config.toml
d_expert = 240
head_dim = 128
norm = "rmsnorm"
norm_place = "pre"
parallel_block = false
init_std_qkv = 0.0238
optimizer = "adamw"
grad_clip = 1.0
schedule = "wsd"
seq_len = 1024
Below are experts of layer 3 (counted from 0) of a mixture-of-experts language model. Rows are named router (the router's row for the expert), gate (a neuron's input weights, with its number), up (a neuron's input weights, with its number) and show model dimensions 96-191. Each number is 200 + 30 x the weight over its row's rms, rounded and kept within 0 to 999.
Before each expert's rows: a language model's description of what the expert responds to. This comes from a sample of Wikipedia text that the model never trained on.

# expert 9
Description: Line-break tokens ending infobox fields, table rows and sentences, plus age/aged, ft, °N, and the verbs is, was, on.
router,224,212,252,178,236,201,190,218,173,136,157,221,192,191,186,184,195,215,156,190,214,221,188,208,178,234,201,249,232,186,134,217,140,223,233,212,195,186,77,253,226,181,195,220,171,213,222,198,228,240,250,205,234,177,190,202,189,258,168,153,220,177,223,194,212,172,206,158,190,191,222,179,253,169,195,248,218,171,206,214,140,199,152,139,114,252,188,217,212,198,237,211,181,216,208,244
gate0,221,201,167,207,203,178,190,222,206,161,164,181,160,203,246,220,218,240,189,232,251,209,228,181,176,172,196,246,182,285,222,200,174,192,223,219,135,181,235,214,202,228,197,262,231,234,211,219,124,227,173,165,195,171,210,240,244,215,190,292,168,253,212,163,226,210,238,165,215,210,216,177,218,248,223,194,183,239,152,189,183,239,245,221,166,210,218,167,206,188,202,186,184,214,213,183
up0,164,240,198,205,214,257,172,188,205,232,189,165,205,255,186,230,196,227,212,176,231,152,223,171,210,207,209,195,176,203,152,212,226,230,239,245,243,206,130,170,194,183,215,145,204,172,201,202,171,235,200,248,193,229,234,181,167,201,162,201,201,189,212,175,177,173,230,206,202,195,191,171,198,232,217,207,212,150,256,254,148,226,163,201,175,213,179,221,195,186,175,166,267,181,185,223
gate1,196,241,196,151,225,184,211,188,229,204,165,239,207,145,220,191,128,242,192,229,211,126,211,206,266,218,261,227,205,121,205,171,230,218,219,228,237,207,170,195,206,210,230,209,222,206,187,230,209,195,209,192,206,238,187,275,162,225,160,170,216,268,163,177,206,169,190,233,233,215,147,172,220,218,184,214,232,176,173,205,194,167,147,266,209,208,189,174,207,205,205,217,195,184,220,219
up1,154,212,197,229,201,201,198,184,197,232,187,174,172,174,269,189,189,177,228,168,227,203,231,233,206,223,199,223,239,250,216,181,198,228,210,196,282,194,195,197,184,260,231,242,190,210,208,229,159,245,242,224,169,201,180,254,189,211,168,183,225,180,198,146,136,163,226,232,199,205,157,230,191,180,212,166,170,166,221,220,201,238,170,177,213,215,93,245,224,233,254,196,232,166,167,223
gate2,156,163,238,135,240,223,140,238,156,182,209,182,262,197,183,187,218,192,177,193,147,182,219,244,205,213,198,203,160,170,136,141,192,229,161,222,185,140,170,208,212,185,167,222,127,148,179,206,226,263,213,226,249,148,217,240,203,236,140,236,171,187,210,226,261,191,269,214,233,240,232,197,212,246,234,235,241,270,198,199,170,184,174,190,231,204,167,222,207,184,220,211,238,191,180,223
up2,228,175,158,183,187,229,235,156,154,267,207,225,209,193,169,258,190,238,224,223,217,198,186,225,201,202,216,215,228,194,197,197,212,251,226,222,190,164,199,192,170,212,175,204,202,207,184,145,303,180,186,224,170,169,204,189,155,191,193,168,188,180,210,188,189,231,217,234,213,159,184,189,216,135,194,203,287,223,217,176,228,181,292,190,153,188,220,198,233,186,230,271,192,250,199,226
gate3,232,267,228,213,209,221,239,210,190,197,187,259,185,192,251,179,215,209,161,216,199,235,211,231,171,175,203,187,147,187,187,174,225,209,183,267,189,209,188,193,180,182,275,180,247,252,231,191,219,194,136,185,206,233,190,156,244,218,167,229,231,246,212,222,191,234,184,153,202,170,198,185,206,210,201,155,173,171,163,128,186,249,139,214,193,182,241,186,194,182,146,180,201,223,217,157
up3,258,246,232,222,165,180,172,214,216,214,184,212,142,182,195,231,245,206,161,205,218,183,206,170,219,188,226,223,137,172,178,175,211,238,164,210,190,222,182,234,172,205,220,229,186,190,256,215,208,187,168,171,212,227,212,173,245,203,223,229,183,263,175,239,170,239,187,202,221,172,183,164,201,237,186,192,189,179,224,135,190,198,240,222,206,200,242,187,212,165,195,218,193,234,206,218
gate4,229,245,157,252,155,258,218,216,214,243,208,174,164,157,260,172,260,205,244,151,215,208,192,197,230,222,208,166,207,197,195,170,203,218,207,234,193,178,189,163,181,220,182,182,184,160,165,222,226,221,224,206,195,158,241,220,224,159,181,228,226,219,195,197,193,180,214,223,183,208,216,173,191,246,176,225,150,226,182,139,232,157,248,206,216,249,195,141,140,233,226,208,221,274,234,200
up4,231,223,205,190,205,266,191,158,212,202,203,185,231,253,213,188,173,215,156,199,211,169,268,156,159,182,211,212,229,189,184,177,207,168,157,142,160,241,245,143,215,229,188,223,210,189,218,175,159,214,181,283,195,199,191,244,187,184,195,173,217,242,162,194,220,206,175,181,273,201,235,188,159,160,184,209,229,199,179,264,218,171,254,170,168,194,190,199,239,131,131,213,230,217,206,168
gate5,206,205,165,214,136,210,152,216,212,229,163,185,224,228,213,256,223,202,200,193,224,234,133,162,205,186,198,193,179,186,250,226,222,180,216,185,184,175,212,220,221,183,208,218,204,189,226,181,195,212,147,167,249,186,165,188,175,172,175,202,152,166,223,188,233,272,209,221,154,217,203,233,198,217,228,188,227,231,154,164,202,223,184,203,242,228,246,191,246,173,192,245,222,168,221,156
up5,215,166,217,204,205,205,226,152,224,180,208,244,248,217,223,169,200,212,193,187,174,218,216,191,228,193,224,207,235,226,160,166,148,167,203,259,181,233,150,173,183,130,201,203,158,197,237,219,225,209,202,164,172,229,168,172,221,217,239,160,182,242,167,170,176,227,207,224,234,159,212,207,195,241,180,216,221,198,198,222,192,162,180,221,165,179,190,249,191,183,180,221,226,173,249,203
gate6,138,169,198,168,202,237,221,209,186,175,232,183,212,203,214,191,169,223,243,197,207,191,200,218,158,167,230,184,250,211,243,163,197,193,255,235,156,148,218,194,198,257,220,253,206,213,156,163,233,187,227,201,123,175,142,201,146,173,178,186,249,176,218,179,190,247,286,177,219,259,205,210,207,184,236,247,199,156,175,215,239,168,196,197,143,226,217,175,200,192,169,209,168,177,208,201
up6,174,163,207,193,198,212,195,208,209,178,234,176,190,205,249,132,168,213,208,201,217,191,160,156,154,197,212,176,240,203,200,223,190,197,213,199,180,124,213,165,170,214,173,189,159,221,115,197,242,176,262,209,176,199,181,215,184,191,195,201,212,174,232,196,230,248,208,162,240,245,184,201,240,199,228,217,194,217,191,161,237,215,154,184,184,221,218,197,176,145,204,222,188,202,185,186
gate7,176,225,185,220,168,161,159,162,219,222,117,235,201,223,195,188,207,245,208,213,154,186,245,173,204,230,159,193,161,189,251,234,214,184,190,229,188,220,221,247,174,197,231,226,217,154,178,206,201,204,207,204,228,196,204,270,206,247,185,219,206,245,227,169,214,217,202,205,212,203,223,169,211,233,238,247,184,117,208,181,199,212,196,254,225,203,210,193,260,170,175,144,203,162,174,129
up7,179,180,212,191,158,269,184,141,226,244,132,223,207,223,203,217,198,188,163,170,198,144,205,185,230,245,167,211,195,201,204,195,195,177,163,229,207,251,236,230,197,218,233,177,223,176,209,231,193,273,196,196,246,223,182,227,192,170,207,202,214,213,241,191,248,169,161,216,201,216,199,219,264,242,242,258,150,172,193,237,198,200,211,240,165,180,243,188,205,189,171,179,201,146,180,207

# expert 2
Description: Words inside proper names and titles such as United, University, County, First, plus colons after infobox or list labels.
router,148,220,194,203,195,171,202,244,175,238,263,196,214,157,226,203,168,227,179,216,247,184,217,213,155,179,202,162,205,179,231,201,169,216,202,213,180,196,223,226,192,209,222,224,206,192,151,222,206,242,299,200,233,199,206,200,194,214,140,206,219,206,181,211,174,206,116,205,235,177,206,190,271,192,175,273,177,176,311,272,237,205,150,175,212,181,215,190,213,202,193,176,125,229,181,226
gate0,183,220,206,199,218,228,280,201,190,189,213,239,156,203,142,189,173,189,255,189,157,248,216,166,132,156,196,203,184,195,208,197,232,242,212,250,224,221,173,206,233,167,244,199,187,210,262,200,187,282,197,222,233,245,198,176,178,159,142,186,130,173,195,141,191,152,198,235,223,206,208,152,206,233,193,172,232,170,176,149,184,287,203,247,255,204,205,196,195,257,221,176,187,169,174,167
up0,204,263,294,219,190,226,229,200,209,207,201,200,203,198,192,220,158,176,204,208,172,237,202,176,185,144,248,143,159,169,211,206,218,243,239,212,241,235,208,235,235,199,247,235,243,171,274,228,189,256,187,199,171,243,201,187,190,180,219,227,131,175,178,219,146,201,234,226,248,166,203,212,205,228,200,195,241,214,226,178,175,251,164,254,200,175,226,198,194,244,190,215,182,194,147,171
gate1,152,196,206,140,236,247,221,196,199,204,229,177,138,219,235,146,178,199,212,178,226,193,261,239,165,221,227,141,151,225,192,141,188,189,208,210,156,244,213,153,193,200,166,176,214,191,156,191,190,158,166,149,216,178,210,243,177,179,248,207,250,224,187,168,187,186,194,242,202,239,214,199,241,199,216,151,186,192,184,195,178,197,176,154,185,210,126,202,197,231,251,219,154,248,152,159
up1,235,225,228,255,201,224,220,236,219,197,163,184,235,191,206,206,213,228,197,219,167,193,146,208,160,162,213,242,170,193,204,260,255,180,149,232,202,199,149,226,223,219,210,216,175,162,212,184,234,201,177,249,203,191,130,143,211,194,179,198,165,236,211,227,202,249,206,169,173,147,226,196,161,218,163,200,227,177,216,179,236,182,245,208,206,192,217,172,204,228,206,180,191,184,226,155
gate2,224,173,181,189,210,165,197,204,187,136,213,200,197,184,204,170,144,172,191,174,211,154,180,195,171,212,241,220,121,154,216,192,189,213,192,193,148,165,245,171,196,215,168,214,237,215,231,230,124,229,179,197,151,189,184,237,203,220,204,180,202,214,131,177,253,262,162,194,165,189,225,182,161,203,167,169,190,147,188,192,203,201,166,232,206,246,227,174,177,191,180,204,153,211,242,187
up2,170,186,239,213,233,284,197,236,216,247,192,279,207,248,215,228,196,209,261,208,159,254,167,222,271,208,133,163,188,218,159,223,211,192,217,230,183,205,198,213,239,202,202,210,169,137,152,172,260,167,197,171,226,147,194,178,186,218,151,182,164,179,195,215,197,142,221,184,199,261,163,177,166,224,197,228,238,182,194,239,225,181,196,187,189,212,214,204,152,222,202,258,208,168,181,195
gate3,188,197,175,178,208,215,153,273,184,181,220,199,187,220,182,181,186,174,196,183,184,183,216,254,177,184,183,258,191,292,251,147,195,218,184,246,214,211,182,205,211,211,206,174,173,185,206,229,189,164,170,250,155,181,190,218,228,168,212,269,184,175,214,191,191,202,205,217,190,175,228,172,204,287,166,184,226,243,194,209,192,243,275,204,217,237,222,252,216,184,143,177,220,217,216,177
up3,241,218,186,208,231,228,177,262,191,202,215,243,170,200,196,174,208,221,211,170,232,228,261,162,215,233,196,195,230,210,199,160,256,217,208,194,166,224,255,233,231,204,220,162,202,235,216,224,234,171,144,173,174,124,181,152,194,174,218,166,202,190,166,174,202,182,201,255,186,176,208,176,230,253,217,167,216,232,228,130,228,199,225,226,214,221,188,190,213,250,193,199,227,229,177,148
gate4,212,205,197,231,173,211,300,239,216,199,219,225,154,128,192,186,135,176,179,202,184,210,216,240,184,184,152,196,205,177,134,219,215,229,233,163,183,210,231,203,207,163,217,178,193,183,183,186,222,201,190,212,196,171,222,182,211,195,203,269,224,220,217,217,176,210,134,224,237,201,235,155,199,192,192,218,181,173,209,265,256,219,176,214,218,221,166,221,181,176,150,193,180,214,170,198
up4,258,221,214,219,175,221,175,191,214,155,139,255,203,185,217,202,184,160,228,242,190,235,206,189,163,217,191,180,149,150,254,198,217,187,218,194,223,181,241,232,217,190,186,181,239,178,230,237,174,173,164,193,165,190,187,169,219,198,206,162,166,207,178,160,213,214,183,227,223,203,202,230,148,225,251,199,221,256,244,164,168,215,211,190,203,182,195,185,249,163,180,214,250,223,199,162
gate5,211,150,205,190,145,148,156,200,213,243,200,209,169,185,174,186,222,226,144,182,188,196,273,170,158,215,217,191,192,124,209,186,241,187,159,195,208,209,184,168,234,236,236,209,221,186,146,225,150,206,246,232,173,181,210,179,221,132,170,184,200,226,215,228,160,194,144,150,219,183,236,216,204,182,171,202,160,200,203,236,227,186,168,228,154,208,207,222,237,217,170,179,231,202,262,232
up5,210,221,153,222,159,173,156,203,157,197,233,159,174,187,166,228,235,223,207,186,220,181,257,200,164,269,184,214,185,139,210,168,190,190,207,209,209,228,162,154,182,208,197,232,183,190,141,235,183,173,269,215,206,163,187,195,168,162,175,238,197,199,139,229,153,222,165,148,184,200,230,187,244,172,188,189,200,183,217,248,189,223,194,193,239,217,188,227,226,211,198,210,195,200,218,218
gate6,203,152,223,164,150,206,211,233,187,215,216,214,188,233,222,201,191,165,204,135,131,148,190,187,196,197,230,223,203,207,224,225,276,188,201,196,130,250,210,185,212,206,204,209,234,201,175,243,219,189,222,223,172,211,199,208,186,199,203,210,149,213,232,243,200,202,203,226,221,197,233,248,199,242,186,222,239,224,202,182,243,125,173,230,201,199,165,218,176,188,200,172,261,245,216,197
up6,199,254,229,175,171,143,193,163,164,180,174,204,208,170,203,200,233,225,149,195,213,192,130,228,193,222,201,174,156,212,175,264,189,182,163,247,260,215,226,231,193,176,213,213,155,202,154,214,198,227,155,162,192,195,238,158,246,206,203,164,216,265,163,198,245,226,212,174,223,275,245,232,189,156,178,219,180,170,189,135,189,147,196,202,168,201,210,152,228,202,169,179,222,194,178,206
gate7,209,210,224,170,170,175,204,196,169,205,227,220,185,164,270,212,205,205,220,226,226,167,292,175,171,148,169,181,190,218,270,159,185,163,184,196,211,255,218,223,241,216,230,201,186,146,188,215,187,167,182,180,211,176,176,165,234,160,178,158,187,180,239,263,186,179,246,193,245,222,251,208,188,185,297,230,183,169,196,183,228,192,188,227,145,176,226,158,179,245,228,191,277,194,226,254
up7,172,184,171,161,193,196,175,229,187,141,242,191,189,233,225,287,175,233,189,232,271,151,236,192,204,207,188,256,212,208,201,219,211,147,150,179,220,234,255,239,222,181,243,158,163,140,206,220,154,137,206,153,225,200,268,202,210,199,162,160,182,190,220,178,185,205,199,258,195,226,243,207,212,137,225,255,222,157,216,152,208,170,190,243,180,177,182,116,220,159,207,188,249,191,220,231

# expert 15
Description: Whole-word proper nouns for places, countries and common names, such as York, London, USA, England, Manchester, William, Scott.
router,174,213,214,190,239,204,177,132,211,215,193,239,248,208,188,227,208,205,195,253,179,236,195,191,229,167,203,178,187,255,209,197,198,215,163,181,222,200,254,243,166,215,163,224,153,235,140,200,292,142,177,198,150,155,181,202,184,200,222,231,184,229,238,255,202,240,185,184,235,201,191,228,152,208,238,206,209,214,242,222,179,204,204,210,219,172,211,209,185,171,203,213,258,169,220,184
gate0,185,231,213,173,158,219,126,203,197,245,187,169,211,188,154,172,248,180,254,209,183,155,194,227,249,202,164,207,166,227,202,196,207,242,185,145,222,189,215,214,184,189,213,203,189,214,211,243,187,208,171,173,208,193,206,175,211,223,238,210,197,223,253,143,223,172,200,291,185,153,174,265,217,222,212,194,186,185,223,250,190,253,180,213,228,139,237,190,208,189,196,175,180,188,194,192
up0,242,249,199,219,200,183,177,142,261,175,206,212,194,229,260,168,214,182,244,141,233,179,213,199,178,199,176,177,220,199,218,223,203,227,217,211,235,222,154,221,175,179,195,177,207,213,244,212,177,194,250,172,238,241,154,217,230,234,192,194,160,211,220,208,195,160,242,226,232,214,231,201,200,201,180,188,204,215,216,190,200,263,188,192,210,225,221,192,162,207,187,164,170,213,178,186
gate1,146,203,180,208,142,170,184,185,167,162,125,208,209,186,221,209,233,193,216,220,180,188,227,188,192,245,198,174,189,234,162,247,233,224,185,186,181,232,158,189,200,172,176,150,219,176,195,120,186,184,208,178,198,191,187,173,192,214,228,195,233,181,182,220,272,261,212,193,181,226,195,243,168,220,180,185,185,225,167,182,191,135,226,190,123,267,120,153,236,180,214,236,186,146,220,171
up1,211,186,129,177,168,182,217,250,146,175,140,193,243,168,163,247,241,205,236,195,195,197,185,191,178,242,237,166,184,223,237,243,204,176,180,239,174,193,207,180,244,195,224,168,246,204,237,179,215,190,237,206,186,220,218,192,202,223,186,259,203,227,168,231,148,196,201,206,196,266,241,260,137,218,208,220,199,235,236,177,191,188,167,165,201,204,206,226,184,184,188,221,232,161,216,168
gate2,206,166,241,209,214,265,209,215,216,168,173,228,184,226,225,225,233,184,222,167,205,184,172,171,203,261,199,170,232,227,159,209,164,205,186,216,150,250,153,216,216,264,228,217,198,169,260,208,253,223,187,235,196,222,173,190,246,226,191,173,200,193,185,204,216,191,220,191,248,184,237,213,229,147,218,199,220,194,223,232,176,235,166,197,196,201,173,215,196,229,226,196,249,225,217,200
up2,246,218,229,199,228,247,192,202,167,168,198,233,212,244,245,227,196,175,242,200,169,230,209,152,283,236,166,203,244,214,176,218,202,171,177,229,213,230,221,211,229,220,230,168,197,188,253,228,207,185,222,272,141,202,200,170,226,205,163,182,204,168,195,222,201,181,205,268,210,194,193,274,255,173,215,197,247,203,238,216,188,228,212,175,214,212,151,240,194,220,196,221,219,198,228,210
gate3,200,216,187,187,167,236,224,179,146,166,169,169,215,245,203,202,176,219,189,112,232,192,205,296,263,175,257,156,175,223,139,196,221,172,242,226,167,187,213,204,221,188,175,173,211,218,224,209,198,172,201,168,185,205,244,188,190,156,220,243,186,237,219,244,220,211,219,149,190,173,238,226,212,210,225,172,214,229,233,200,230,199,161,150,225,200,186,205,181,212,177,228,183,185,177,192
up3,248,201,210,229,168,170,191,152,245,224,183,155,125,162,207,172,243,178,187,212,146,231,199,173,198,226,235,182,252,231,183,209,163,108,177,223,188,194,221,194,159,226,242,193,231,246,211,195,222,172,294,175,172,144,195,224,255,158,197,178,207,231,222,171,204,179,269,167,185,183,218,246,194,188,215,186,175,166,222,206,166,138,198,175,202,162,224,139,259,205,167,179,207,189,157,243
gate4,190,245,190,180,207,220,218,177,167,179,208,160,211,202,244,239,179,240,211,182,153,204,164,132,177,249,204,142,209,213,199,169,216,171,202,223,159,178,231,202,199,301,209,163,215,186,202,216,183,186,152,158,200,177,216,183,202,174,221,245,168,256,171,230,159,213,219,207,199,194,182,227,181,226,188,193,232,244,222,177,223,188,187,207,218,234,214,171,174,223,197,188,231,208,190,172
up4,206,190,135,221,188,199,183,227,233,140,181,166,204,193,197,218,256,233,150,134,168,138,233,185,179,141,226,205,221,198,156,192,220,242,192,193,189,245,217,240,285,200,221,167,198,210,211,254,169,176,176,236,239,226,190,197,214,221,192,208,208,168,254,239,163,182,225,201,217,251,237,172,213,166,212,188,210,248,222,193,188,221,192,191,186,191,168,208,195,213,154,213,210,222,207,177
gate5,201,210,191,247,254,222,162,251,180,217,168,186,225,209,186,188,201,189,194,206,206,211,186,164,194,232,154,209,239,184,184,211,162,218,218,204,169,250,193,167,192,214,235,179,204,189,160,184,208,253,192,154,182,177,175,204,196,175,166,168,201,196,194,251,193,224,193,260,188,217,208,188,176,267,266,213,205,255,185,250,226,203,145,229,210,148,134,178,196,162,248,209,278,197,245,244
up5,173,170,228,206,167,183,218,154,209,225,236,222,189,173,224,192,273,221,174,181,265,192,212,239,192,171,226,216,202,192,195,197,241,155,200,161,211,148,214,223,217,204,173,184,265,221,199,183,183,178,229,193,215,249,225,203,192,220,179,185,172,178,221,132,222,183,226,242,201,207,189,150,206,152,142,162,210,163,150,226,149,212,163,132,226,265,271,225,218,205,185,227,204,200,196,204
gate6,186,180,265,225,215,214,226,206,213,190,226,214,176,160,215,197,154,174,225,197,197,185,168,197,195,153,122,281,181,241,259,177,171,197,156,246,208,197,227,230,239,162,162,159,209,219,189,274,188,198,183,205,159,189,191,217,191,226,189,213,164,217,218,215,247,139,250,119,217,148,189,212,197,218,188,163,195,132,192,168,195,246,230,199,226,147,213,194,195,224,197,195,225,201,223,167
up6,212,171,210,206,233,204,210,204,205,241,216,206,211,211,234,217,202,180,235,203,217,213,166,240,187,178,197,217,177,239,241,124,250,211,148,196,174,145,190,220,228,252,218,229,173,196,201,206,204,190,165,208,229,210,249,192,206,244,245,253,192,179,231,225,217,160,209,188,154,206,210,217,209,239,223,97,175,153,193,142,178,232,183,224,208,222,185,240,213,226,209,202,222,179,208,190
gate7,222,251,190,210,189,145,149,241,193,186,229,192,119,215,213,238,203,160,213,106,171,220,132,219,233,217,195,148,143,229,265,204,230,147,196,155,177,233,254,174,183,228,229,214,231,195,226,182,180,214,172,236,211,174,193,221,249,166,222,259,148,211,216,180,162,185,189,197,215,229,193,219,235,263,224,194,225,211,184,169,241,198,228,185,154,160,170,168,234,253,240,203,178,164,217,179
up7,206,192,193,169,137,239,129,216,187,156,221,143,202,157,131,179,253,173,176,199,233,194,224,272,192,151,212,199,219,172,154,209,162,192,202,267,205,185,221,174,179,207,195,253,240,193,166,239,162,200,191,213,185,261,214,241,172,163,220,221,198,316,168,221,242,219,176,164,178,252,256,205,225,198,224,206,161,204,167,223,186,225,197,263,150,197,269,193,184,142,159,167,204,216,169,204

# expert 8
Description: Closing == and line break ending wiki section headings, plus words like first, final, named, election, often in sports results pages.
router,162,236,215,257,190,181,186,198,232,178,195,178,197,171,196,225,246,181,220,199,209,203,152,212,213,185,170,179,195,264,235,161,220,166,188,206,172,225,222,271,219,188,183,226,200,195,230,204,219,249,174,199,175,225,200,167,178,239,188,199,211,165,149,157,224,185,193,270,215,146,225,227,243,245,155,170,225,192,207,269,181,184,239,266,222,136,218,195,249,218,197,245,144,205,177,153
gate0,216,181,208,241,168,197,188,232,224,216,161,146,173,200,189,255,176,177,144,214,184,214,230,204,213,201,204,237,194,202,172,276,250,199,229,180,198,214,144,219,230,226,185,222,181,233,211,187,152,199,187,182,249,202,196,216,175,232,255,163,188,208,274,230,225,188,156,214,171,203,175,181,206,200,198,187,213,217,187,166,151,210,152,193,213,224,205,126,214,216,209,171,191,203,248,189
up0,168,238,160,154,235,274,186,186,183,205,230,185,200,239,217,158,252,214,191,149,235,228,267,189,152,204,165,217,247,172,171,213,172,173,224,231,188,200,245,217,200,187,195,224,190,152,189,194,164,194,162,200,187,228,206,168,244,160,180,151,214,250,168,121,182,252,182,167,214,202,207,160,196,232,154,203,182,215,160,217,216,205,238,207,210,238,235,251,236,203,142,182,181,185,184,197
gate1,199,216,250,148,249,205,164,201,260,186,190,172,167,186,235,226,192,231,234,185,185,191,233,213,234,222,179,203,174,203,205,206,191,236,224,207,230,217,178,224,103,163,148,209,266,124,177,185,151,168,190,176,224,206,173,180,205,242,184,203,160,179,205,171,261,216,159,169,192,246,199,192,146,188,172,151,173,177,186,192,177,178,203,221,184,207,171,203,256,161,116,245,141,186,186,174
up1,178,184,199,162,188,219,187,189,183,190,211,185,148,228,244,211,221,228,239,204,208,177,201,203,218,180,212,176,188,270,184,188,163,238,200,165,226,217,222,201,168,183,184,129,171,167,171,208,168,224,186,158,240,197,218,198,219,289,158,206,214,205,172,227,229,231,225,207,240,215,214,202,126,178,198,161,180,187,179,184,219,238,184,191,167,198,232,180,229,219,213,223,180,216,226,184
gate2,198,201,203,158,163,210,219,194,199,211,190,235,152,194,242,253,216,205,213,235,152,237,194,194,145,217,196,155,224,183,187,174,187,186,215,226,216,171,184,205,218,172,263,225,219,232,164,213,218,247,188,220,187,210,207,169,177,231,196,181,233,253,211,231,229,188,194,203,206,216,172,182,255,198,181,166,226,151,218,140,186,250,212,200,268,217,223,217,201,168,208,257,208,244,209,220
up2,249,209,156,139,218,248,212,203,171,170,182,138,173,201,187,167,210,182,186,199,230,194,203,179,248,195,237,252,166,220,216,169,197,206,142,201,189,194,205,221,215,175,186,203,192,196,211,242,228,106,174,206,174,208,207,244,173,215,238,121,168,187,198,196,186,224,150,218,224,211,131,234,218,219,178,213,139,231,202,200,181,172,217,170,196,183,218,248,155,206,134,210,179,223,191,210
gate3,166,143,269,172,177,206,204,251,216,227,242,235,210,175,190,184,191,265,205,219,173,245,182,230,191,200,140,187,188,206,208,227,202,233,148,179,181,202,211,159,207,257,190,217,211,195,182,229,228,229,229,209,175,210,225,135,164,220,231,232,229,217,184,172,181,201,180,166,194,155,196,180,189,215,231,169,167,179,203,192,226,182,219,172,196,225,203,178,232,171,190,233,171,170,184,182
up3,187,161,237,188,192,204,233,189,177,217,225,180,187,205,258,184,237,208,240,192,219,222,224,222,188,170,133,158,175,223,179,159,164,178,205,170,156,224,234,195,214,264,157,242,222,155,211,222,227,238,160,212,232,202,193,146,173,187,153,225,232,191,184,200,199,167,200,189,247,192,186,167,210,219,152,131,177,219,183,135,213,198,218,181,238,231,201,193,215,216,168,206,191,178,210,172
gate4,222,241,240,230,247,218,224,178,208,193,220,191,142,235,200,170,189,238,222,191,199,228,231,210,231,218,231,210,193,192,116,235,172,227,212,228,194,185,235,174,257,225,219,257,251,179,186,167,204,204,115,217,219,189,222,209,241,185,142,169,188,233,160,216,212,193,229,183,228,176,269,160,189,164,152,194,200,214,159,249,155,183,214,185,194,211,178,161,166,164,164,217,167,223,234,263
up4,272,217,194,197,232,225,222,217,218,180,209,196,162,285,204,175,202,215,213,236,232,219,276,200,201,198,271,180,193,214,149,177,130,188,210,182,136,162,209,154,237,253,206,257,212,175,166,184,177,200,156,213,207,142,234,175,231,190,182,231,199,197,133,177,226,202,192,197,210,187,222,161,241,210,169,210,195,211,179,217,183,178,178,190,177,224,172,203,191,187,181,218,151,193,235,208
gate5,254,233,220,170,205,218,240,192,205,175,179,201,183,174,191,153,164,181,156,161,197,178,226,144,193,179,201,218,229,106,174,279,210,218,213,190,180,202,187,222,217,172,208,143,197,181,187,257,142,167,203,206,242,198,241,217,179,223,213,193,230,200,223,190,136,183,158,231,173,214,189,213,242,183,225,171,216,230,241,194,227,224,166,192,210,163,221,161,250,176,231,148,182,200,183,187
up5,182,181,181,148,165,219,150,191,163,206,220,219,212,205,193,243,222,171,178,234,186,173,218,212,215,224,185,223,177,206,203,194,215,190,211,148,232,193,149,202,134,224,199,183,205,154,229,194,221,222,163,229,236,203,234,186,212,241,215,210,237,172,197,169,248,223,180,211,207,172,186,161,228,204,209,240,242,171,207,182,171,155,192,199,188,205,187,239,169,218,140,247,183,182,188,209
gate6,209,193,177,193,220,170,223,189,188,190,168,202,180,213,108,162,158,263,161,192,146,171,231,203,178,159,210,219,234,202,188,184,186,272,208,230,180,176,195,190,232,148,212,223,157,230,115,152,98,247,209,169,193,209,183,231,172,208,177,200,217,164,197,227,171,208,253,215,175,162,188,218,217,203,234,225,179,211,175,225,214,185,196,160,227,214,192,178,208,155,187,195,220,189,201,245
up6,170,192,168,191,213,242,228,170,230,173,186,185,196,184,158,193,165,235,134,178,216,218,192,200,213,189,174,239,211,182,226,185,142,194,262,216,178,176,187,236,225,146,199,191,237,178,174,187,143,206,170,191,138,185,181,251,205,195,206,212,223,198,159,211,179,224,208,182,178,193,214,244,242,220,224,198,157,194,206,215,238,233,144,179,227,247,208,170,205,142,208,190,182,195,195,287
gate7,130,209,179,171,202,244,186,273,215,177,192,196,198,237,209,192,230,189,196,226,137,210,184,242,231,201,228,206,208,183,218,218,220,178,170,131,235,229,200,250,183,166,207,163,159,205,208,177,220,146,156,190,208,194,224,187,238,215,195,193,210,223,219,164,209,176,217,227,229,215,183,138,198,175,192,165,260,193,219,204,272,207,223,213,233,225,197,239,177,262,189,197,196,221,211,203
up7,190,180,199,163,220,254,159,219,206,207,242,184,172,231,269,197,241,213,198,191,192,216,212,249,232,189,227,193,205,207,217,174,164,210,172,141,184,174,229,234,193,234,254,211,196,219,182,186,244,150,157,179,199,176,197,227,188,223,185,222,205,213,208,141,179,184,178,207,257,155,154,164,205,184,194,190,197,171,215,185,236,230,276,194,205,229,218,209,206,214,188,185,188,233,172,237